config.toml
experts_per_token = 8
d_expert = 32
d_shared_expert = 64
moe_layers = [2, 3, 4, 5, 6, 7, 8]
balance_loss = 0.00957
balance_bias = false
router_bias = true
groups_per_token = 2
shared_expert_gate = true
lr_router = 0.00143
vocab_size = 24604
optimizer = "adamw"
beta2 = 0.95
max_seq_len = 512
max_steps = 4808
Below are experts of layer 6 (counted from 0) of a mixture-of-experts language model. Rows are named router (the router's row for the expert), up (a neuron's input weights, with its number), down (a neuron's output weights, with its number) and show model dimensions 192-255. Each number is 128 + 24 x the weight over its row's rms, rounded and kept within 0 to 255. Numbers have three digits each.
Before each expert's rows: a language model's description of what the expert responds to; "comes after" lists some tokens at least twice as common just before its tokens as in all text. This comes from a sample of Wikipedia text that the model never trained on. Tokens count by the router's weight.

# expert 29
It responds to: Single letters and vote tables. Single consonant letters at word starts (w, n, h, ch, p, Q) and numbers in tables of election results and sports squads.
comes after: " |", "|", "A", " this", " 6", " 1,"
router:162099137144140157103103122098138136131133092144121133120115107117123161151125136129133172091156144112120095094125138093103148097087135124121148165109113093123155114115147132146121097122157186
up0:153100151157095132166102113089122164114105106114125113120103129145149149137134089134160139099120123139117092112164163130140141115121149154122133108133129102132114126135129139092113134099121091
down0:134100164127154181107157066088157107084181148111123143153096107140105146090143169077104143125113140098116155114087113136142121143146104108156102194123153155117100096104153113154153138158157120
up1:079119159137123106127104107127135130101130088096126096125126169119113113070170158125129183121119149072088154144140078105143132139138153108154132138124097108120160174123114133077121171129126134
down1:105143109175156113102158167093121149142099157083082106170146125137152150116146134156143135132131107077123133146126116117162128124153109156133092145134128127151125121153139160124113111082132128
up2:094106128114113135110143125095172081137101133142145134120133141154107112090143064154168115169128124177112148165136096108118138120150108161122121098109114153108099131095140113115143109137134101
down2:170139169126114075109117167129135079110126139143104117146111107134113139152140125158115131145102113049120102162088166136128134116119120141135172132128109098111147135076169168127103146124120166
up3:159130141133125133112118113078092075126123151118092095132150170203132123077107154120109143113136150108100114120112130129103128092122115080121149153151130131171104105110116124182136158129107140
down3:097103152099116102144158118159119089131105123135062139118117092099172121112114157119119135104072133161116116126099162119158084130132098135135095155158147146171077139142124111136159151136157144
up4:104117102136141146103130138097143119131170134119118155117125164103173135141134135115171169134125174139114136138116154102098130143145108109118118130120115162149112104102126142099099152144133104
down4:128100091140143122123100078090127111126133101116104131118115160094089106120087110098106111132127157113149149149153147097134111083153140078136146166147156126092137089128115132108069127109111157
up5:136147139161146102118156087088121122133138108152130105175133151119132160156154154147103102113092115082145101148099155158135154123100127143109065186120133150126095098116125155100118120145122137
down5:152147078128110127148164127146116143130121115095156117108111187086138086122159137123125166109121187119091095170151156098144140118136128127154127196141100126129137106094094157136143106075115157
up6:120110131096115160131090112110110137129104116108130174078112095153084107107130179123074138119114163154139109125136125172124123148129171134129167082142079152134118094137147124113131132133133110
down6:138126154149132166174130130105111115135151159114090121122131109129130144078152133203082136102114168129100120103136142148127117169161129101119053083124113145088187144133110150124130153134098113
up7:143141140133108154158161088106163146139149128174119152122159144102122137092175147118182182109140140131155131147168089110139110169126113145142126139128076107121096086129110142112113158191172128
down7:094078116116142129164144095157094116103096154117139151123133124137143148139144125119117153110157139144158122123063126172131093135112139147108111140114161148145193130123140141078114128151121152
up8:119137117148150122106138104120156153119124104150113119155159187147119140111115176162107146128146114109144095160115182078116127127113151125149110141152118151117138139082131114153138088172105111
down8:141158132114121083126111127127132133162113133150127187148088129100096103157145129095090154111141114163086130152146160127054107106134093141100097126115156108116136109111123131080116127161100145
up9:100083157110124131118099111096088135120137104120101111125191118142136119131189097158164126134129165122114125121119146137102141109174091107143165153139147096175144143098148156142125101133120142
down9:188119105085169170129115126114151146150131138119149092122130142115120150143174175141071165135144126089132149123148174143124138148114136113133117159118144110147141151141134112113128141141138155
up10:121111111119141141178178121097132147186139096141098089118128108113129131148147183138106112142132137138095114077115139138110137136170143128112097081157100114137120086152115171148145124124121094
down10:146123125134105142158102128108122116135106120116093126117142089136130116100149136103137133119102179147138151131163142142128143161170085061115095098141094112130178126158135104124120107095120121
up11:124163168115129137102126141137150104136105119144157109128087131136163134133135091115116113127154096109078134155144076127097118115131108105170099174123124119146120161133138115123117119145138149
down11:120096152130135152131151130125114081125146133112152096057157146111139124137119143119105113100127112131145137066113142116173096153136184140097118107161098119135167180099129107115111144143104142
up12:152106156103082088127147150094112118138072111142116118162127131144133120122109116159137080127116161136077114145165179122115167101125095127146072125133112109146089163095148124129131136120102102
down12:121102097112121143097107102096148157132153120104107149162161128094136154110121134076174104100159109123167115159123156160113134073103128118140163121155152156131131116144106090117142089132149127
up13:127118124143120162126124168115082138105127130096156138113156120121117128195100120136138158148164133106157098121110128139142091147131114134156118111129120124155074088100105131152101133150138127
down13:107114115105152094171157125096137117142122140115146119150123142094161131132109139164099122151137144154155132129135130159155076115111091134124131092114142133134162103080116109113141174158143126
up14:103137119145151127133135126104117119132057136119128106121154135101126131111155167087103113138078103133154112157133124114140141139149151146140082105171119106121122162101151103142135128140117137
down14:102118149092109100095084120127148126157139137157119156145104190141171100096093138103107141119110117146098153123152139101092118094103160145126132142117150135128153151133125143088095102104114139
up15:119135109117107166136084122077134086094158148122178138146132105132119181098116102160118121110157134099119160154161095121143110125144124144103075161167114086168112134150124149150117107162134100
down15:081104085129099097132122103163128132092144149112136161169143175125179112148145151139129127099111132128130146103090163081136111139120113120137104106105133107142147167165145103099099106095145154
up16:110175138118151160128081085127116119129161177142146130082129166102094113120148145141171131142113127119143144114131129144117120123141104167092116129122111125153146103154158139096167106177139140
down16:121116105149070120136149118125125169148129143142089162141115117128085118148141174117139136103117113117116113125074180157135129160144102107104109121119131112156116108139151131107164114090141166
up17:157091090137114091122111146133157101179103173128123132131138090130144157110125099112159155139111120097113072137128109120106121118096136148114126135163185137129133141123125108150160123121134114
down17:133080063091091134121120115099112158117124141087106132092129144102134117088140137136138130097142173152141133178103111137162144149138119091130114155122137131153135093118121137161146123099115114
up18:111106138153164131172065085120120170107125145186140156135119132148120170079127146159142110125089103137142120132115127133108097131182137130112129132122107129116103111179087125133115099166132099
down18:144093135127126134157122111128183153144111113195146168144118113161086112071145144075139115175130114116137082112160106107115119148132142150126134135156108121134127122113164142118162122148159092
up19:170121174129110116129102084101171122113165126131170148113147156177125085122145108099124163138140116140160123141113083107126084165110138138168095144151123098134113086132127142093117156112147103
down19:130124135117142136128145095141178134129129137084090117170148143084124157047138146114129116148165118102123105093118144140154099122121125096133087123104127136160150116131157171150131131124133120
up20:136128087147094119146129126123161116117154142159128130125144106111111116141117157187122150159126113106089119130162167147121100156111118124123138118102112115132187115119151152110142119143135118
down20:122148128116149198113110091085105137126139118106102082142108120097166142190154133120146110118134161079121182110136145114161118156156154101119155125106154105132144132111143136138115130066138143
up21:146130107139122141141137121169161133117133097101130146110134159140099109185144126148111152114122150170137110185119119117165143114180083076134118127142158156106129123128093165152111094150090135
down21:113139133094133107108154165122163107110140138078109100099111068115119169123148117181093116141103122106121152148128124150120148135154120114147105134142082149100162105129076105082115137096091097
up22:137103149165114110105109107130168144132099099118124165136162146092174104141161139141135169087140147114103100127122095117171168107150125088149073144113119136120092119173094150091159115105113098
down22:136138109159136104132130117124144170147094136113139131159135139142104161182120127112159100148124149169122142145104086161140122134152113154160141140163192163139119101148120137147106093080137110
up23:128106123144120165068114124104160142118126149111139136133174177104117127135130164140114164119124181142096117120178140120138131112105103131132132120137124094116157104138196080130115128126141141
down23:132128131130125110150135145136124157104118144131146141101107099126140135199119146164111169111167096083106192103159112118133138129126130142110157126104132116095121161162136091094120115113156121
up24:129131151110159129082116150127122112112146127136101121169119128124106094117118145146106150103176127129128216164119123110132107155092117122140120101143090120146136154078129126153096148133145133
down24:165082138104111141131140146124182139158121096133134124143131126127146106164132112119126114121093080118139140143125081114052104133077137112091106146170157144118144099093137109121094147127105107
up25:146121103178118128133118132105134115119130125104165173161135123101104130130181115186108118121162107105080122138122158143105158105110180140112114125159132093154113130157126144098121135137123121
down25:102095137117148142122154125123134114101153126103110142146115179091099173124106182087106144127124141153159118149128101101162090154098117100120062139114150131109124173113151122107171093138134131
up26:142143158139145083143079102137111082106149138154156129071094108127087157127141147151145120147159098115116129117099100124161100131123115119162140118151079089127087141101161135142143127145106134
down26:096121127117065122134136156129152120139144103167100184102141148087145122137130131167110134116117162092132171130130145127107151126124146144116157097113109149150128119167134097106121052131133116
up27:146085133131133157130117133136117131114140128118085130107118101135136104116125126140132153137132136093132133081123094104156135130129118151158104115128138089173150069148108098133109122166124145
down27:168102103134107114138097107141094100148106136147127144104127091153108113088146146086131143117096092117104198119092133117144095099154156121171109125156105127126128122124120164082164126124099120
up28:114167126163149163140089145108159108149136136144125127110138148125119119159118129179143102147113128116103128106150104125125105120100103111116134108145108156142176068139126091082107164142130167
down28:124099113107128143105117156136170158146153150099160116132117126135134128110129099124118123127096131132173098136167138169154122126150146151087152119103168161157115144169114155135097144162160087
up29:116104115068095081154131058110138147155143163139124119131112115153152120114146155093125168120102108121140120144133143132116096100168088149150133147144160167100173128123134132116139103152154128
down29:125063125123148130105159119160120141126102144148072113150102082085094159107162160132105151118126109105154182116118127102173073161137145152139127146154109138119130124102148147178147103183145115
up30:144080106118132155120098110116091141193169130119089106120127103149129142122169118131147135096116128159084131186152141158178150116145080120116161131137103095116135129177135118111148089173159124
down30:107135134100168134141108091124119112121164164126123122121180093135112097100142134075131133099125096079144154084126142137115107170131123149161106130108106117119188120117122108125128124114156114
up31:127158128130103130166166070145152122098167119119129146084150103139151160118124163129141150106121121127119093176170153123112141102108160131093152128137164166145146079137082140086122101123145115
down31:145116136113123128131135181126130139132107147095099131121164140085131094140158154101138137113090161121162106129130115119103121109104132167126115105109109121160131114124107132163137126137139135

# expert 17
It responds to: Letter t and table fragments. The letter t or T inside words, especially after a capital (Pt, Szt, anti-tank), plus short cells in tables and foreign-script pieces.
comes after: " |", ";", " /", " –", " Succeeded", " directed"
router:127141125151108161132176118111177115148118115115114094125160132111133137151144128134114117109163133134118176124097139109113137106112121105145121142109136097147120094106099146135150123126148190
up0:079154086156138145129126114155111124122098138119131166137174079123118085131151112141106139158137108149121111131121128133126116140128127154131119129131135082145121130165154116121111109132128150
down0:129134161129185104137134106120123147113096141101140137129092136117113162149066078104140114126108143110135102085133168116133150119120140108096116122128152150079141088139101131126164145119095191
up1:156126127128164092121115108151138111088140123135118153154107131119129167090130132122129111132176130144140140125123104109087134135108108114176145101130147110109112130137140124114111144153102146
down1:139127130133094117161130122151127104129077125104135144113107127144056100119116094138113159141139135096139155130098087159117156100117100146122157105141127099104141084161138137106081147145142155
up2:109148118101118119173124131123117096120171128167154144118123108119117102161174113177118087153134137123131138139172159090166110103162101149115133105165158161143097116143106109101123136111151157
down2:101122120166085148110147145117163143148099123104114082096109166151120110128118133136163146112138144133162112130095157124113110111124124115109121134162179100097121097094151138122115140153104144
up3:132110127140153146124105161156165120109136123148067130153155114137138077105157151097124115188142149109136098139125081115134116124126119148087165127117145114137109158165093141115126181157140083
down3:125133120159149091111119084117147139124134131075189119138124155087113108141129112127128153126187136102170109068163125118142130185145110130188114139096092131083157093093058117133128115110152169
up4:126152103111164119115134143148145117145112124149108147159124142077161147105161135141158136130156121150106139145149134115142108135084109114133127160129122098158129167118127161118117128101134125
down4:142138113107121181125128111096141104153145128089131132132115128099114155114118135123140092132130108180158159127094125131146108125142170129125126133161164084124096120105116145132165084107105111
up5:160085139141145153127142135126122113146182121086107137182116157110147109131134153154122124087152151139174141138086120134093116114129132167160126127119119159107110126178138140151144139143140155
down5:132162131100151140120096106151139126141101141107143174145122149146112149116131128147114138107113108147105156115099101128156153093116108158146100072089122119120141125137128120119101110140136142
up6:147131110092138108133107159101157135132103096146152115161157149119116084175130147111145135110106155143104131123143096134085130092133127096134123123095167133114162115108135109168116105138144132
down6:096132119110114145115108138090140090130118101123166103151146158104112159161097084131159118135097131153101108064143109093101138110124162108167099140127137089156129141153161159127130095138163162
up7:101116118090114142158123101114110128147129171151100085122121160148171099122119128118124180050079185111115125115148103140104151140124146115146138126132122098091102128095159137147103148113137148
down7:149086138174143138129109165157133134113157120159092149109113144139095123105093137109141143110120110144132112130075139138134114126116115106134155138126138113115135145067114174114131138148143103
up8:154075117142153167083152110126139100119132137117110116151140120115094121097130105161135135096149167122141147113109124110121107183119147114133123134088158089167110113114144157093139099158130169
down8:145135179093131108137104114148116142114145128129131128122078132130150104143086080099135140105116129090190143128159111107071143143094157156102145165115160144119154082136189146109123106109104098
up9:108078108123090112124125116169116176133127102115141071102155121135138127109155129169122160151144137106098127164110120145098163076154148113143168092100109140138155117136127134102115113092142142
down9:151089167121150138144105127150149134128145148132133134143141109124110156114101123167133140137145116091120143081149110123161141121109127116132134119099121157087105121087125175166117085075119109
up10:084128156108108119165164126132149150086152141175115137125113136159150143152145119109108173128130139124148143141159136124138127118174113096116100113160141100174144123151110130148137126062102128
down10:100119144153124139110123122180127124155140118160111154116109130134160150118087128132109126122132129119103082149181127123129142143115127172164139149127116151148103137123113120154120146126114128
up11:155158116127138129131154148114133093125164129129150139114090147116108122144095145100094085148076118125122124122110122127130070103134104096110122118157167135112126155103101098162144117107110118
down11:119143121160076181130148135113148144105118132095135166158089128134118113160119087127141086128127140145150104170100104139109106174132152183113118140115139143097124100106159129113163113115133122
up12:118088070066118104115100142118147144140154140093142116172128184134120109075140126138109078111138100146106146093155168117103102113150100115130121143119179158148130132168121137159133093140123136
down12:089107136101108121133133145084138158116085163121150109152107120113134110146087131102168175113107158109124104119089122157140103118134148123134111130149120109132129121153173161164168121103122081
up13:137102133150176119150135131141171098127110128157113124145120126125134113129150098116151100133082152132156089146089111158139148144171155115140125131113116106112120146160111137182116141131086145
down13:117118118150106131149132114148177145134160127158145140133127127131148134123115118137110129157117121097147114125117153153135119134127139113113155163144135131111141098125136099158106105169110115
up14:158097158179135126090090126159120116122155091063165129112106134096169141155178154121136113175113105159142158109138115117162160145111118136145108130111106110147106109151119106096088156103117109
down14:144122088148138136125111134113145107136161136117121116121118114104132125140116134131104135137140112113129171138152151118165131156110119102137100116114162075081141182150150137156176137164101112
up15:096131103152115125106121140133184154104115152175150102117102161135148114103176142155181137093151112155113164143115106144120120115116146101103126142147127160108122127118136154136110140112137097
down15:125135126102153102178129104105164157120143082113153152126098136170092134146061102144093164162126109113183107130135106109104141153135133130137156103155158181102118132112122050109111130102152156
up16:116108142167116119108120118103101137152094155133143156120118152167134135133111118103137151139131109101098122128158124170130106135134176100105135109147124178123100123102119108133140127109144060
down16:148113156177115101127117157137148128144140145132123095101155124150132112137118140164099154142137117119157101118119099107148091083072125124087149136104118173109130107154105131073135131107158109
up17:132177127107113114156122123108136105098132147164119097109138185123137141103151125125144142115085106116123126132145109099149179093145075142135170136087157125126104084147124130131108140128142146
down17:115134146175129129153087133105135128171154150147154102146109157102118111110143125130143128163098130079122117185144149126116111131105135137137070112149134143132110092117188171138172122114117101
up18:101111141138105096103135157111172164105140119209084097090118137130147098164162155182130124097116114138152133117127118138156129141161143139119201127161101135158151150113049123084125177091109147
down18:154132137131157108194151087117134131111141073160101145133137111072148147097110143115120117134168088108163131135129116101108096093151136101116101133127148107140096145178102091093110131148135133
up19:149113113168116112129138131153122123113174114178071147154146149123117095132132171126116129123108119102147135161089111157080107170132125092117094129126162172139103096142170173128139161097081157
down19:121146168175122138108135121152159147135160087155129112121160130133101131132095136109099147135090145129148082112104151166138103127125133123105134090149125148101142097121116116124140145128088105
up20:094090163128138102126160116127149133162113122107135106116148103134176146145169131128112202071126187096095154119142119089148126109142126122157081111129144119112141121188118121137140105146117124
down20:171076100099160103110144101093154124143109154118127100169150157114149182155142173145110151139128137138155147145117158107123097101118090101126131114107078119137097142122108134125140131092133146
up21:100102110111156113154135101172134108111135095142119114123120110083126150106143141137102144122098143149177118122112129146144154147092090119097115138139145135101103124113125156128108159139143145
down21:127134112118124132109141138123166133107116159131095139093140076132118168171132120112124115125142154110154135143103139151138090160141133078157091149079115118139114104121157115116099133072122139
up22:122107129131148105087126115119180116119141107139150139112116153096107133118114165144148131144182098165141129159123143086118090085088099137134132114127114128113132154108127167137132134139112137
down22:114084128144149126147123143163112148091110131123113157111142156121140155126143111126118109086075141133100115052166100154160118111137167142084116096111132172163109127165113069132089134128148097
up23:120119135104132134113191155129111136107082122125079077119117158116126130125150124113110115146131163130147125103121091117161100132178152134151105123140117136096171094100120139098122131076116120
down23:116155068150135111157148096118159128133159132104089092072124150142131140132127122083111149135100144124118144119169136100119095116136168119119133131182090132128174108090120138124113173114139130
up24:138132106180146130118127156109150105110123111155078109119107114128164099106129123155130136156171120119113065122174093112142118137137141155174118140109130121148157148113113122147137133137155104
down24:113093110106112140141122120129172157143132138089166141179134125110126189145107137089126113098129114126146131137126146152100085120129157124117145139126110110122099168157148092128130107120090155
up25:114159131140146163122160118079119097091161135134135133148152100130109148159096154110138162105145082136132151147096144134127062142123085163088125138120129106082151140128119167151119098138129103
down25:174172129103141109135151098125144124120116095116111139173096128128104164077151106115141172099175105129134127120102094141085144150132149113101128184130136124141154111126146147147133129163110094
up26:088123150122189148130158075127134114114129120132106133156147149174167136101152151090155119148119083152145128153080108109091102132203077107131102140153186151139139130147150173087136098144129126
down26:133126138117140094147157159072208152117101110112112171143125137109081095100110104133121129092132148151150120142083127090118132129138115128111120151132142129142153167149103154157136134097166096
up27:121103090042153115116131147154126148143121129158144113104125130126124105132119130121158184144147161125118162131158148112139111150111094142153149112140152142128110111147112122147135135117130153
down27:097130131156161110099163131155135157103127134143125163136102163104150130115091071116141166116181104129103085140150136093120112145114125146125151165141115111108146119079165123124091109108109156
up28:110130112141113138106179126153138130140152134139121141120142135104136139114125133151116124143141082147185131119097084128107111166141137116148087083124141106159142132091167116124123111127070132
down28:095107174092125127134108133182160129117208131160151137142098176125104148122120116122140107133135132105128180149166118171139116101086125121091155153118144136101110111144132088137116121156148117
up29:118183104101116148109146151159141099133131149146117075116142135102143107162118104126162152176126118116158109170168155106116124096159154130142110134118132101168097163179091163125135124117150110
down29:117139103092109107078112168153149112124142106137168123111144131122090072133102108130126106143156127129087166064142137134097129134158135154132096074166139115151132138117168122097136118155113153
up30:085154130143137124125146133114167146081128153148090101096102120088119147159109115154096118113153130171135134149127121089122091160117138143161146115106122138102119141107105117166154167151180124
down30:100089154148156151161108130149129128129145116102092151167112129093146123118157122147183113110108111099171156129132130136148127139068131149149154163142131118115089119135107122109095162156099132
up31:107106127126076149162123158115143143150115118143088133157158135099184149066139114140114196105119126142121133160169152146142126142122107111128104128142150124156138113146130167103146126165117132
down31:128096097152128141166140131145131119124126125148079153136133130133141142100093163117101114137120120154137135181120149129088161123158117114117160162113156139145126121155157149127132146101139122

# expert 31
It responds to: Hyphens, decimals, onsets. List-opening hyphens in date lists, decimal digits in coordinates, the word to, and onset pieces like st, sp, w, h.
comes after: "\n", "\n ", " continued", " order", " did", " him"
router:131109098153138115122139149141147117142135147123085127135131165141130142149132135108141119106187126123140105089116126095110122115152167143138125145096099111174139095093172170131149108089098166
up0:113131146110139142124125105187094155136132161133090085124089169131135136102112116147121161131121177099164135149138063147163167134150163101099088134120119103115134114104089135190097168105125127
down0:118109126132124113134163114120118142144107126133093097077140136160129144081131099139131101138098157148113121158140097110098116153136120109141153098141120118147122085118109130103116150096072149
up1:138150082129116092118135158135130134136112153146104061168074147159154145160129169125119147113127151131117127129098148145104144117144125145123126098103116118154126094100147140129165178131124142
down1:127151146133108098152164142114114107160128123133160148129138115134134129137118160129133144122140142165116173104123140121088030087108138089160108114141110132121147139160127148143116087094106120
up2:086158130115157109167111133123129117097129129114150165095133068115120115105124145165173139139129099162102149130155086153164135124116152163098088131155142107135132088112167124131153135152167124
down2:162150147109159096113120116135149120098067099112187165115102110120173133147147138126151117116125141095121082120117086167144107155141126127137096174077120100168100126153128147091131116118146156
up3:113167120156147154113133150144124122172128130182113145143144170129153139102132178137145144160133125135121092148123103070141133121082072134119107105153140116131107132120150120103159113115100150
down3:132134140175129155117142124122135119099125140112115132136172164167077138148127126115103124174147167132136103133124109154105113142170126149130116127157121129105090145135150132128133115122158099
up4:150141121074132154132147125117165128120172140098098130094163140139136080128104159158179076164120093076137097123132096153123127174126167082154121124125157130132080136106078079097139101150092130
down4:140140167155094135116127090166144135123145124091142109148106109161158118171155120116118107108103121097075115133109117132112116109127157126127109152119139103142158100140124111132148134095150138
up5:144149140150138099134128135115103118119149126137093102133090119143158118166113126075123117159141126117104154101177096094118140141148132096120101149134146119133109119131129137122166156123167116
down5:108107154104192133150121180113127124089130097169120118137122117125140138132145126127113112135134100177070136148120149119113124138120127158102153146145167083124117096131106102157213103143148117
up6:119120144132094109144152114119151159049155136153134141129107072118132107179133134126169112150172125112149144103123127115106124111136136109128113115098121155167143157160143112140162117120141094
down6:146117112099124155106122121133158154135120128098160156092138178102102140106164158134188172142144140141163120142108108132131140159113174096095102121122099123132132157100084108142110127066149105
up7:108082140139140175098130122163098104141178136148167166133155140134148115098128117120135125138155091159132114102143117089113119171144117136114087094080157149118110118177140118103116170096123111
down7:154117121124142133128103146114111129176147089113103155119204136139138093136147096145148108121101095128108121157213112136077138101138156083111130100090188087135128114106141116100103157117104171
up8:135145115117147095142133124199125110149139126157140153141134168119118143110113137165121156150111160138083123107111148147116170120138073147087112129150174086159113142134155137146167134096098145
down8:095121131130125131138170169134142088126113171121148162123128102124130109125157110133095161098104105122129156123051103119107106128118124110136140130098127177129112173124118114112104110121131123
up9:152133106074140194118122109129178155160136156103116101143148174106142066121102095123152149120084156124106112065117114114128159148133106130148093111123121110140143156099125132109149105136070137
down9:159131112098177112110115157173101113127115155126154097123122083132137089086129129135127129167133144160142119133161121144152084097108130123137155116141151117111116135139189149163129137153130148
up10:114159122138130118135163145123100149156119147137128115113101134144126118096123092115107172112111122109156125161130131106123125126131185179121129085181119156120116061113132131165155159117112069
down10:120132123127123092151134119122139147141142126081160137128091157155169134098161071122164129080140156096146106121145123142094141137094144141142151126111154126160128137127115104116088161150128088
up11:193139156156140171140116143112104112121146114094117134140123115136096142127113107149142184130123106107161178138135142131161110132103149077134083159114085135147128117139112137152132069140110139
down11:130115142093126128077128147152121102111167123154140116123088103105071124139135094140113135097152152140152116145125127132159104137113116143127121118122108135114117133177131156176138095118113127
up12:120180148097160144137117173150132106131126125143124115158104155149147145153176116136116104148144132081137117114156109137169147095146074128165095182093101108121132165157094104145098097120143121
down12:101140101191124114132122149119119110123121149180143159144111144164119117108112143078149110078154133125129156161107153099115087128138121116128121150157084131153121110101202131128177143118106155
up13:111120094100101147072129138105129139153170083094127074112150177128182128126110105152118062130128114138118090170111100116105150130104129100129079146140114092135119146104115132098127130108162133
down13:080125140129112099116130126108182141127130099080159122159105145117114174130093128151139076148133148114093179098173146114169086151151121111138149155119117100162148167113117148127123140107145148
up14:061136099118073131106137101082091119137182130081083112124126113138119126113110130167098109113109122139147073140140115075117116141116148107154119096150152112157109110130157141097174148150140173
down14:092139161106114082119119130149113122156110131151131139148132094109105137150085155104124121077145102138109135164144108147126103136156115084115108146164133141155130123134152151139082142080158146
up15:126111088135124129135144168085151115149103139133150133110151183115147170148136141150120142127137140151108108169114149101110099067137111165123120122138150110085130123148143131092115131102102074
down15:092147150153126098111085134160142167155108129118091106131112116120103109167112142103159165097141136089159107133129128149170125140172141129117102120151113112127129149152138148104170132141130134
up16:099130081113107131094119122126140142161098087123118112134136150138141160092155136156092150104123131187147088137135127160133120114163116135167112147127104099154121127107171112119154146132153115
down16:133140164083131121134134151096134106096140132153143103148151158124108161173102131173139091176092129111127166110157140148097112132123121109170125148095107164125140141117116062128147160134166132
up17:093151102139115126076107080133111138122137158078086133125133120137151145124124141170162131138127159124085129154139164110115135132153084114132104137095104111158139152129121109141127134129114123
down17:152155142182132138130138122077148152162166149118081167153097127115067144110149097079108107142107137110142132130178105130096133164128114143139174129125109146149140117161130117139111133163120164
up18:134122149138136103112100135141141100171144110079123103172128166091117124150138176113123160065125113126182116141087140085127110145104109070116131145141167087133163124106113126139128133141157130
down18:124134108098148121123133160150078140111143092063150135144095133125165159154169154147132128082147123110109117141171109091143141132135160149132137159159116116084157104167088098140083094116157124
up19:111112140141151125153082133140142116111156080142156114121126170123083123145090121162158165144102112127108190153137129117151134092109142153100087110131129117152110129086165131169094145102066132
down19:129144132145109130084104151148178133148119100139088112150174138155124133076107160171139142139098128145138127137162113072119140146106183138140137164138110159144124155142147123082150141111173101
up20:148091157123113125143064104101123112124133116137144168095136127149156137122188138132122183120092139142168067113144144121183108101102101153128092115138074118108120111127119146127139150132146110
down20:139180141102132092170119145131131154173144103147102089158147118081133153139101113104135156158107117148110106185161140151144129108098142109140072148134121144130128090152084137122127144161151146
up21:150118093122150090118131119131154154133116112150186102130110157122138114132129127101147122158104118151153121105119095153144113134148111131122139096125161094098087133113124124125150143094140137
down21:119129133111106112101151212143120123138113125125147163140122162167120108101112097137140155133148097124136136139134090130119116175119125122119132114157122126124178138126165165164135115155111158
up22:121129132152139117138142123151091120137139134148124139128098103107132150102150100160109107126156124094121144116127138113168152147148125106084114124140100137163143139140154100147121109122134103
down22:128104130152126121099109112123134113149096145146122112146135101099097127134131107153174108095136109118152133154078086151143137144132127152143122165134150144123125105114151114140146097114114111
up23:095123102103106159131111138118158096123098150134092102122169087129118132142154185137156105158090130129143127122149109125136129135099072154132145177197116163071120085150116097131132100165107162
down23:097118131135118108109130096148150173121119127127116164100118142182147134117100090165131122137122147097093104109104133128119138143110125151145142094094120166153134159098114131119105141129109126
up24:092087109131122124107114146109120156133122179124109119150150123145165093117117195148117146092137144112129115123110117165138135098160133128155135151117105111116153126126161099114090185162153114
down24:136136093163084123122137127095092096115116088135136131116128148141115121150132137154134130139154138108120139142137141142086082113111062118121125129155117142102139103135105111122147073146150154
up25:145124111129134129176105100148132127124147167126127135110133168128175135109140111128133120110116129162094089115117160143101153104176110131134089115105144118165110094121123138109136112108106164
down25:113074136143131141125060115118120147107121139109112125110141118133147146117137129149104126104102117112142096128111135088107103156121125109147113104094131087134139152147121117130139114149120112
up26:096123128119136094104128157133145147097126147133132097133131125136173115116114156105136143175163155108117154161107170167156121091144101114159142089093102130127111160152116108112134124125114151
down26:124150111145123086165115136120119085112139135165170150122136130123127119143128085116051119130126121152147102116167125143120092114127124141114144139160125131145111113163138121106159166082151151
up27:134126098157108079115118139122105157147082161143072104184122117139138145115128157106139136121159098171150110162127139111129138154133119122119123145134134163151137133102181096131153119159147084
down27:117127121111158125125130129141119095122201175149168123100141168185125141168120097102124122119144153119132128125136164105126116125099150118130165166094159138159142089144130111154141141156105121
up28:151131162096127162175110136076124122106085123132135113109121117136127151107198118151116151106141123120101134132158101102127141110126132126109116147140128080127108136119157110132140141170171112
down28:126155185157106136116138189136108139135097123152116094132138113109133119149123165109121192117146131117158132127126127130127147132144131162110166157124166164115185116166152092156083080076093119
up29:161095157138079117128151108098116138146118151155091133096125145158171138130129081131134101115162139093116127187129129099169125117170118071124095192136085072127126086146118151129145174127132050
down29:152114083130160175113121125131147145136179102112171123095121122092110134125152110108131114109165173127146158099099129139127107130141141166111121135126139108121121186216077104148113118114145112
up30:155136113189121127136148155105073115157163171129156120115182175131113132122144174108145110132126110115122149121108170144135129141152130156165105117105130106102127092167146194098099155118126136
down30:123149121149093133143140161150124113168107125114140135111146122101113100175154184115129112110143122140140135133129093174102074128097137105145121129119193160134137144188161112169126080138156132
up31:121135123127120146116177142127118109155097146084135107109154142140111134131116151126123130140167145139138115170105126140125178119131146090113123130110131111110129119149127091117144107127123097
down31:136074185116140095130119069124154164125108134099130129147152110119134162133132142149072158144109175159118153130097138162119145114116099100147108115154098138105092127163105132135155134109111131